{"n_layer": 9, "n_experts": 256, "experts_per_token": 8, "d_shared_expert": 0, "moe_layers": [1, 2, 3, 4, 5, 6, 7, 8], "router_score": "sigmoid", "normalize_top_k": true, "routed_scale": 1.0, "balance_loss": 0.0136, "router_logit_norm": 1.5, "lr_router": 0.000718, "norm_eps": 1e-06, "beta2": 0.99, "seq_len": 512, "train_tokens": 665000000}
Below are experts of layer 4 (counted from 0) of a mixture-of-experts language model. Rows are named router (the router's row for the expert) and show model dimensions 0-95. Each number is 128 + 32 x the weight over its row's rms, rounded and kept within 0 to 255.
After each expert's rows: "mostly gets" lists some tokens that are sent to it at least half of the time. This comes from a sample of Wikipedia text that the model never trained on.

# expert 70
router [177 207 114  72 111 142  95 113 116 170 111 112 122 148 143  93 188 156 142 122  75 172 128  91 145 130 126 148 127 172 130 113 150  99 120  76 151 112 160 162 169 145 118 159 106 163 112 102 155 142 145 116  76 144 163 136 178 142 135  72 121 107 114  75 133  51 143  93  99 108 184  81  48 120 122 168 112 134  66  97 189  73 135 116 107 138 131 124 120 150 138 115 118  99  81 131]
mostly gets: " km", " mm", " gold", " metres", " cm", " silver"

# expert 88
router [115 115  99 166 110 145 213 167  94 160  91  95 113 106 127 152 122 151 158 146 171 138 142 101 162 102 105 218 134 140 121 115 150  82 127 164 137 163 105 122 110 123  80 122 219  85 116 141 167  95 101 125  83 119 188 171  98  86 208  92 117 177  99  83 130 103 105 150 125 175 167 110 134 139 129 150 119  90 161 153 106 142 147 138 114 116 182 172 144 153 155 108 106 119 129 105]
mostly gets: "ör", "å", "ür", " Bir", "ön", " Lang"

# expert 227
router [ 93 172  57 128 133 143 108  92 139 168 113  97 158 133 116 104 171 130 106 158 120 124  94  93  86  84  72 132  60 127 172 150 175 116 110 142 112 123 166  96 137 111  94 146 159 100 151 109 113 129  86 190 108 120 200 129 160 114 157 105 169 177 135 122 126 167 113 126  93 170 111  53 131  97  78 129 159 137 148  89 136 137 160  93  60 171 152 152 169 119 134  97 126  52 120 120]
mostly gets: " von", "ä", " der", "ö", " Sch", "ür"

# expert 158
router [116 187 107 155 112 181  79  99 125 138 101 130 123  98 119  65  99 116 149 141  91  87 164 126 150 114 117 108 104 145 148 111 127 228 100  74  70 161  54 112 111 144 170 191 113 124 130 123 156 167 109 103  91 115  94 145 121 119 131 133 150  95 184 151 136 128  66 136  99  93 106 112 184 197 160 115 106 143 134 174  64 141  80 135 130 152 153 134  82 137 111 146 131 103 150 138]
mostly gets: " National", " national", " President", " public", " local", " General"

# expert 93
router [146  88  68  85 130  89 102  84 117 116 103  69 153 141  83 151 133 163 119 165 148 171 156 178 116 156 110 125 143 108 100  77 151 151  76  82 107 127 132  87 171 146 157 142  98 120 136 155 129 200 106 167 116  98 165 116 121 179 122  94 126 143  68 110 111 143  95 127  93 113 175 127 138  98  57 107 179 150  63 105 190  78 165  83 168 142 127 119 116 157 124 132 162 153 143 147]
mostly gets: " (", "(", "(s", " [", " (#", " (\""

# expert 115
router [165 178  64 118 122 143  82 103 117 120 138  92 155 113 103 118 169 175 136 147  91 164 132 129 128 111  71 119 125 128 147 135  78 167 100  95 209 204 124 166 144  95 162 150 111  93 164 171  77 203 129 104 118 159 133 115 159 125  89 101 158 145 124 130 172 127 124 162 105  90 103 115 129 121  70 177 104 124  67  86 139 108 127  49 103 130 126 152 171 142  99  90 127 139  95 130]
mostly gets: " |", " Aur", " -;", " Deb", "%;", "',"

# expert 160
router [122 125 126 145  76 157 132 124 115 179 102 133 161 124  93 108 115 144 124 107 114 123 136 155 170 133 138 118  70 116 161 114 130 177  78  98 125 176 100 186 133 150  78 150  96 120 130 184 152 168  49 113 138 104  81 124 187 148  80 105 124 106  93 175 189  83  95 155 107 119 116 139 146 125 173 101 132 119 100 223 162  73 170 183  88 166 106  73 108 125 132 135 136 131 122 144]
mostly gets: "-year", " University", " Chief", " degree", " professor", " class"

# expert 246
router [ 76 130 117 191  69 114 244 169 107 141  97 109 123 126  95 136 153 180 125 130 124 134 134 119 165 104 108 139 190  97 104 120 104  89 108 183 129 133 103  95 157  82 140 139 132 103  79  76 143 119 113 169 123 178 144 155 110 133 138 106 161 168  77  80 129 159  98 161 169 155 156 110 162 183 179  92 150  84 123 103 134 144 152 113 142 135  91 145 157  84 122 159 146 169 126  93]
mostly gets: "è", "â", "él", "ét", "ñ", "ér"

# expert 140
router [164 158 131 160 164  86 112 101 173 106  87  83 112  80  75  82 118 146 135 117  59 117  73  99 130 112 155 118 141 197 176 108 150  90 110 106 116 140 120  91 160 160 193 120  83 104 152 108 106 158  91 113 143 123 106 134 118 144 137 116 147  82 114 146 184  69 125 136 141  83 149 108 141  57 164 162 127 151 115  94 166  80 174  72 132 168 124  91 175 121 110 134 181 109 127 140]
mostly gets: " a", " an", " that", " this", " where", " because"

# expert 121
router [ 79 143 111  89 161  62  70 149 162 163 119 152  73 171 161  88  96 139 171 111  90 150 145  59 154  91  96 162  90 131 157 159  99 174 120 111  84  99 104 133 139 130  91 161  92  94 124 133 161 125 160 113 132  81 122 132 147 122 117 186  94  98 152 150  85 119 155 196  75 132 107 157 133 131 195 139 146 125  73 140 136 120  73 115 114 117 168 173 178 155 121 128 123 100 164 152]
mostly gets: " football", " political", " military", " social", " music", " art"

# expert 77
router [152 179  79  71 126 141  27 112  67 166 109 122 164  92 151 119 130 118 180 124  97 166 160 142 142 129 108 196 155 138 120 157 140 197 147  91 121  89 148 101 151 142 154 182  81 110 137 107  58 103 116 101 101 171 114 201 160 131 114 107  67 113 154 163 112  69 188 146  72 122 102 113  87 126 121 141 123 118 102 136 123 128 114 135 124 127 147 119  86 109 118 125 118 124 106 132]
mostly gets: " north", " water", " south", " west", " east", " northern"

# expert 139
router [132 157 106  83 161 101 115 134 129 122 113  57 158 101  95 129 114 128 141 106  52 115 136  97  88 147 112 123 107 164  99  94 168 195 142 174 118 131 130 133 131 118 141 121 141  77 129 150  82  98 104 128 136 144  94  77 125 159  97 110 178  90 148  68 137 102 174 146  80 101 138  77 131  31 112 150 172 217 135 112 126  64 130 112 166 151 112 139 160 165 147 113 146  98 139 153]
mostly gets: "uri", "ika", "iya", "uka", "ori", "issa"

# expert 68
router [156  95  84  79 124  90  87  81  90 105 102  86 162 111  71 143 148 147 131 184 155 165 139 181 130 117 115 161 116 107 118  85 147 124 104 112 130 167 130  91 170 164 164 139 116 107 161 145 119 191 122 155 133  81 174 119 125 177 110 157 132 162  86 119 103 133  88 115  97 115 147 111 143  97  52 127 213 140  69  99 203  75 151 103 161 155 107 128 134 133 103 122 171 149 141 142]
mostly gets: "(", " (", " [", " (#", "(s", " (\""

# expert 103
router [120 157  98 111 131  82 107 130 147  88 120  86 160 130  91  69 118 142 101 107  92 137 100 131 110  99 109 108 117 159 117 139 130 160 164 139 150  94 141 108 158  56 157 158  99 102 136 121 128 156  72 172  80 110 155 131 154 138  97 110 160 199 120 104 142 152 105 146  90 141 108  81 152 105  89 108 177 137 137 126 124  97 123  39  64 192  49 154 167  89 177 154 161  90 109 148]
mostly gets: "ović", " la", "ić", "ère", "ová", "ía"

# expert 210
router [146 155  70  99  85 125  67  71 160 110 118 105 159 132  71  77 154 176 170 110 147 144 129 112 130 125  91  91 176 118 128 112  95 153 103 109 201 166  80 143 178 114 137 117 103 116 133 198  64 182 116 150  94 194 158 121 138 136 147 106 116 130 129 145 144 111  65 132 114  95 117 109 144  91 114 160  98 180 119  95 124 137 150 107  96 138  83 123 116 163  65 125  68 113 148 132]
mostly gets: " —;", "%;", " |", "igi", " -;"

# expert 156
router [ 90 175 142  80  98 136 193 119 115 153  96 144  82 116 168 111  78 154 161  94 112  83  97 210  61 140 141 125 114  93  72 109 104 164 108 130 105 138  72  90 109 109 148 147 113 169 136 143 118 212 155 127  81 113 152 137 143 181 100  85 162 114  85 149  94 106 128 180 111 114 113 118 132  77 127 123 137 150 135  90 125  88 118 127 118 163 111 179 165 125 113 189 160 108 101 162]
mostly gets: " un", " dis", " re", " inter", " pre", " con"

# expert 242
router [155 143  97 150  50  99 133  88 179 106  95  90 118 151 108 113 149 169 167 141  77 146 132  93  83 101 126 121 161 167  67  96 159 115 124 100 160 138 128 172 199 147 105 152 148 143 158 147 171 163 133  79 134  96 170 129 140 158  84 107 146  80 136 112 102  60  99  95 110 106 130 139 184  88 113 116 105 165  70 136 123  98  68  75  99 159 160 124 129 159 157 171 136  85 125 124]
mostly gets: "′", "°", " £", "⁄", "×", " $"

# expert 132
router [ 92  71 111 115 105  49 136 144 133 130 104 116 116  76  89 125  92 144 177  98 157 190 138 119 100 117 135  82 151 192  95 159 123 109  57 111 158 148  85 115 131 114  87 146 103 141 122 155 136 109 103  79 141  91 127 126 132  89  84 123 114 126 121 171 130 118 147 136 122 183  77 124  87  77 111 145 177 184  98  54 160 106 145  91 125 156 115 174 121 163  92  72 142  95  87 117]
mostly gets: " would", " can", " could", " will", " did", " should"

# expert 97
router [148 110 104 129 119 121 150 150 120 142 131  81 118 128 167 103 121 195 106  99 139 118 136  83 152 160 167 167 123 117 158 122  97 120 183 177 154 121  94  71 170 115 117 155 148 124 119  85 140 179  98 180  56 152 142 149 131 114 115  83 100 113  70 159  76 142 114 173 128 141 162 183  86 102 124  98  97 150 150 108 154 147 172 142  68 166  81 178 152 114 187  88 142  62 102 161]
mostly gets: " le", " Phylum", " ne", "dro", " bi", " te"

# expert 234
router [152 166 114 169 165  96  78 111 121 143 104  89 140 129 145  96  86 103 159 117 124 140  52 137  78 153 124 112 101 125 159  95  70 169 118 131 124 177 151 108 115 144 111 178  83 110 183 127  60 176 131  89 124 145 169 125  92 152 139 104 128 143 137  89 111 118  92  88  88 114 198 110 170 103 100 141 146 185 148  79 135  67 171  99 140 161 128 132 195 150 155 161 123 126 145  74]
mostly gets: " \"", " called", " because", " about", " how", " considered"

# expert 105
router [123 131 143 132 129 199 101 173 142 194  99 123 183  82 184 163 117 114 118 133  98 115 139 139 142 132 125 124 150 130 162  93 144 141 100 124 108 180 119 158 142  48 100 171  84  99 140 144 183 138  89 126 146 141 100 149 119 121  87 170  73 111 160 149 128 123 188 165  67 128 136 132 209 204 162  60 145 152 128 174 127 128 100 135 180 131 153 128 142 147 121 142 176  99 130 136]
mostly gets: " National", " Historic", " Civil", " Supreme", " Royal", " Chief"

# expert 220
router [157  99 112 106 116 149  90 154  99 162 113 135 152 141 133 129  71 133 156  78 149 160 113  95 135 142 106 185  78 142 147 156 152 157 142 158  91  17 161  93 180 168  97 181 107  95  68 165 135 128 125 177 123 111  72 150 124 121 114 169  69 146 167 171 151  95 160 149 144 115 110 134  74 112 185 136 106 137 136 135 148 143 120 176 112 129 168 156  96 145  74 118 118  78 108 149]
mostly gets: " water", " food", " energy", " equipment", " blood", " fish"

# expert 91
router [138 154  98 100 115 113 155  61 150 123 148 109  75 124  82 108  92 141 142 176 139 150 182  97 133 137 153  76 161  78  77  80 200 155 153 106 170 170 160 156 140 114 142 145 118 130 145 134 178 111 147 115  94 157 129 149 162 129  70  72  84  91  73 125 143 136  72  89 135 118 138  91  78  69 105 132 171 179  80  83 134 111 131 121 120 124 170 125 159 118 128 162 105  99  83 129]
mostly gets: "%", "|---|---|\n", "%)", "%;", "–present", ")},"

# expert 104
router [198 100  90 111 115 120 132 112  88  84  91  96 101 137 101  98 198 132 157 136 111 163 119 149  77 156 166 147 153 134  99 137 159 198  96  96 115 132 173 100 137 136  60 167 118  88 152 130 135 168 110 130 141 120 181 109 109 161 139 106 130  75 119 204 130 137  90 115 133  96 103 120 105 101 116 187 126 154 112 111 172  84 125 124  45 133  72  98 180 162 155 147 122 128  98  89]
mostly gets: ".m", " pm", " kW", "_{", " billion", "ː"

# expert 177
router [131 118  94  88 115  85  66  80 111  94 100  65  95 138  88 138 116 125 111 128 122 177 122 154 112 151 133 131 146  89 118  43 118 150 115 140 117 164 171  99 174 110 127 115  98 124 137 138 113 169 135 157  83  72 137 125 155 169 123  93  99 130  84 139 134 159  56 115  78 112 156 148 140 136  61 113 185 123 104  70 171  84 174  58 174 161 116 118 166 176 106 132 119 151 126 129]
mostly gets: "(", " '", "]", " [", " \"", " ("

# expert 65
router [160 158  83 128 116  78 136  76 111 129  82  79 132 156 129 159 130 121 126 128  81 168 120 157 114 104  96 126 170 175  85 101 137 105  72  94 195 138 106 122 176 169 129 153 142 145 149 132 143 200 137 121 103  78 110  83 137 162  55  84 121 110  85 117 162 107 148 119 100 143 131  64 141  91 116 138  82 154 120 141  82  61 150 115  82 101 134 186 108 113 138 141  58 136 139 120]
mostly gets: " years", " million", "-year", " months", " minutes", " days"

# expert 173
router [202 116 113 124  70  77  70  99 117 107  84  57  77 164 123 133 102 153 163 104  81 170  98 103 106 172 187  90 127 143 149 110 125 171 150 134  92 148 193 131 129  69 123 170 102 144 120 131  96 147 128 102 144  82 145 142 157 178 130  96 149 122 112 132 115 155  65  87  80 131 169 118 160 164 106 166 143 121 147  87  92  91 118 100  94 123 120 174 163 157 158 130  85 120 118 132]
mostly gets: " \"", " '", " [", "[", "...", " (\""

# expert 225
router [133 115 115 149  94 142 152 184 106 130 116 101 121  58  27  91 155 123 172 116 113 129 123 109 117  91  73 104  93  82  73 142 196 117 104 169 122 136 119 104 127 182 174 112 101 103  67 155 118  82 113 143 109 156 189 127 117 109 169 122 186 165 145  96 194 143 123 147 122 105 102 115 108 105 118 171 128  69 146 112 150 125 106 116 148 120 136 147  90 140 174 170 121 106 145  71]
mostly gets: "ο", "iy", "ε", "ι", "kov", "č"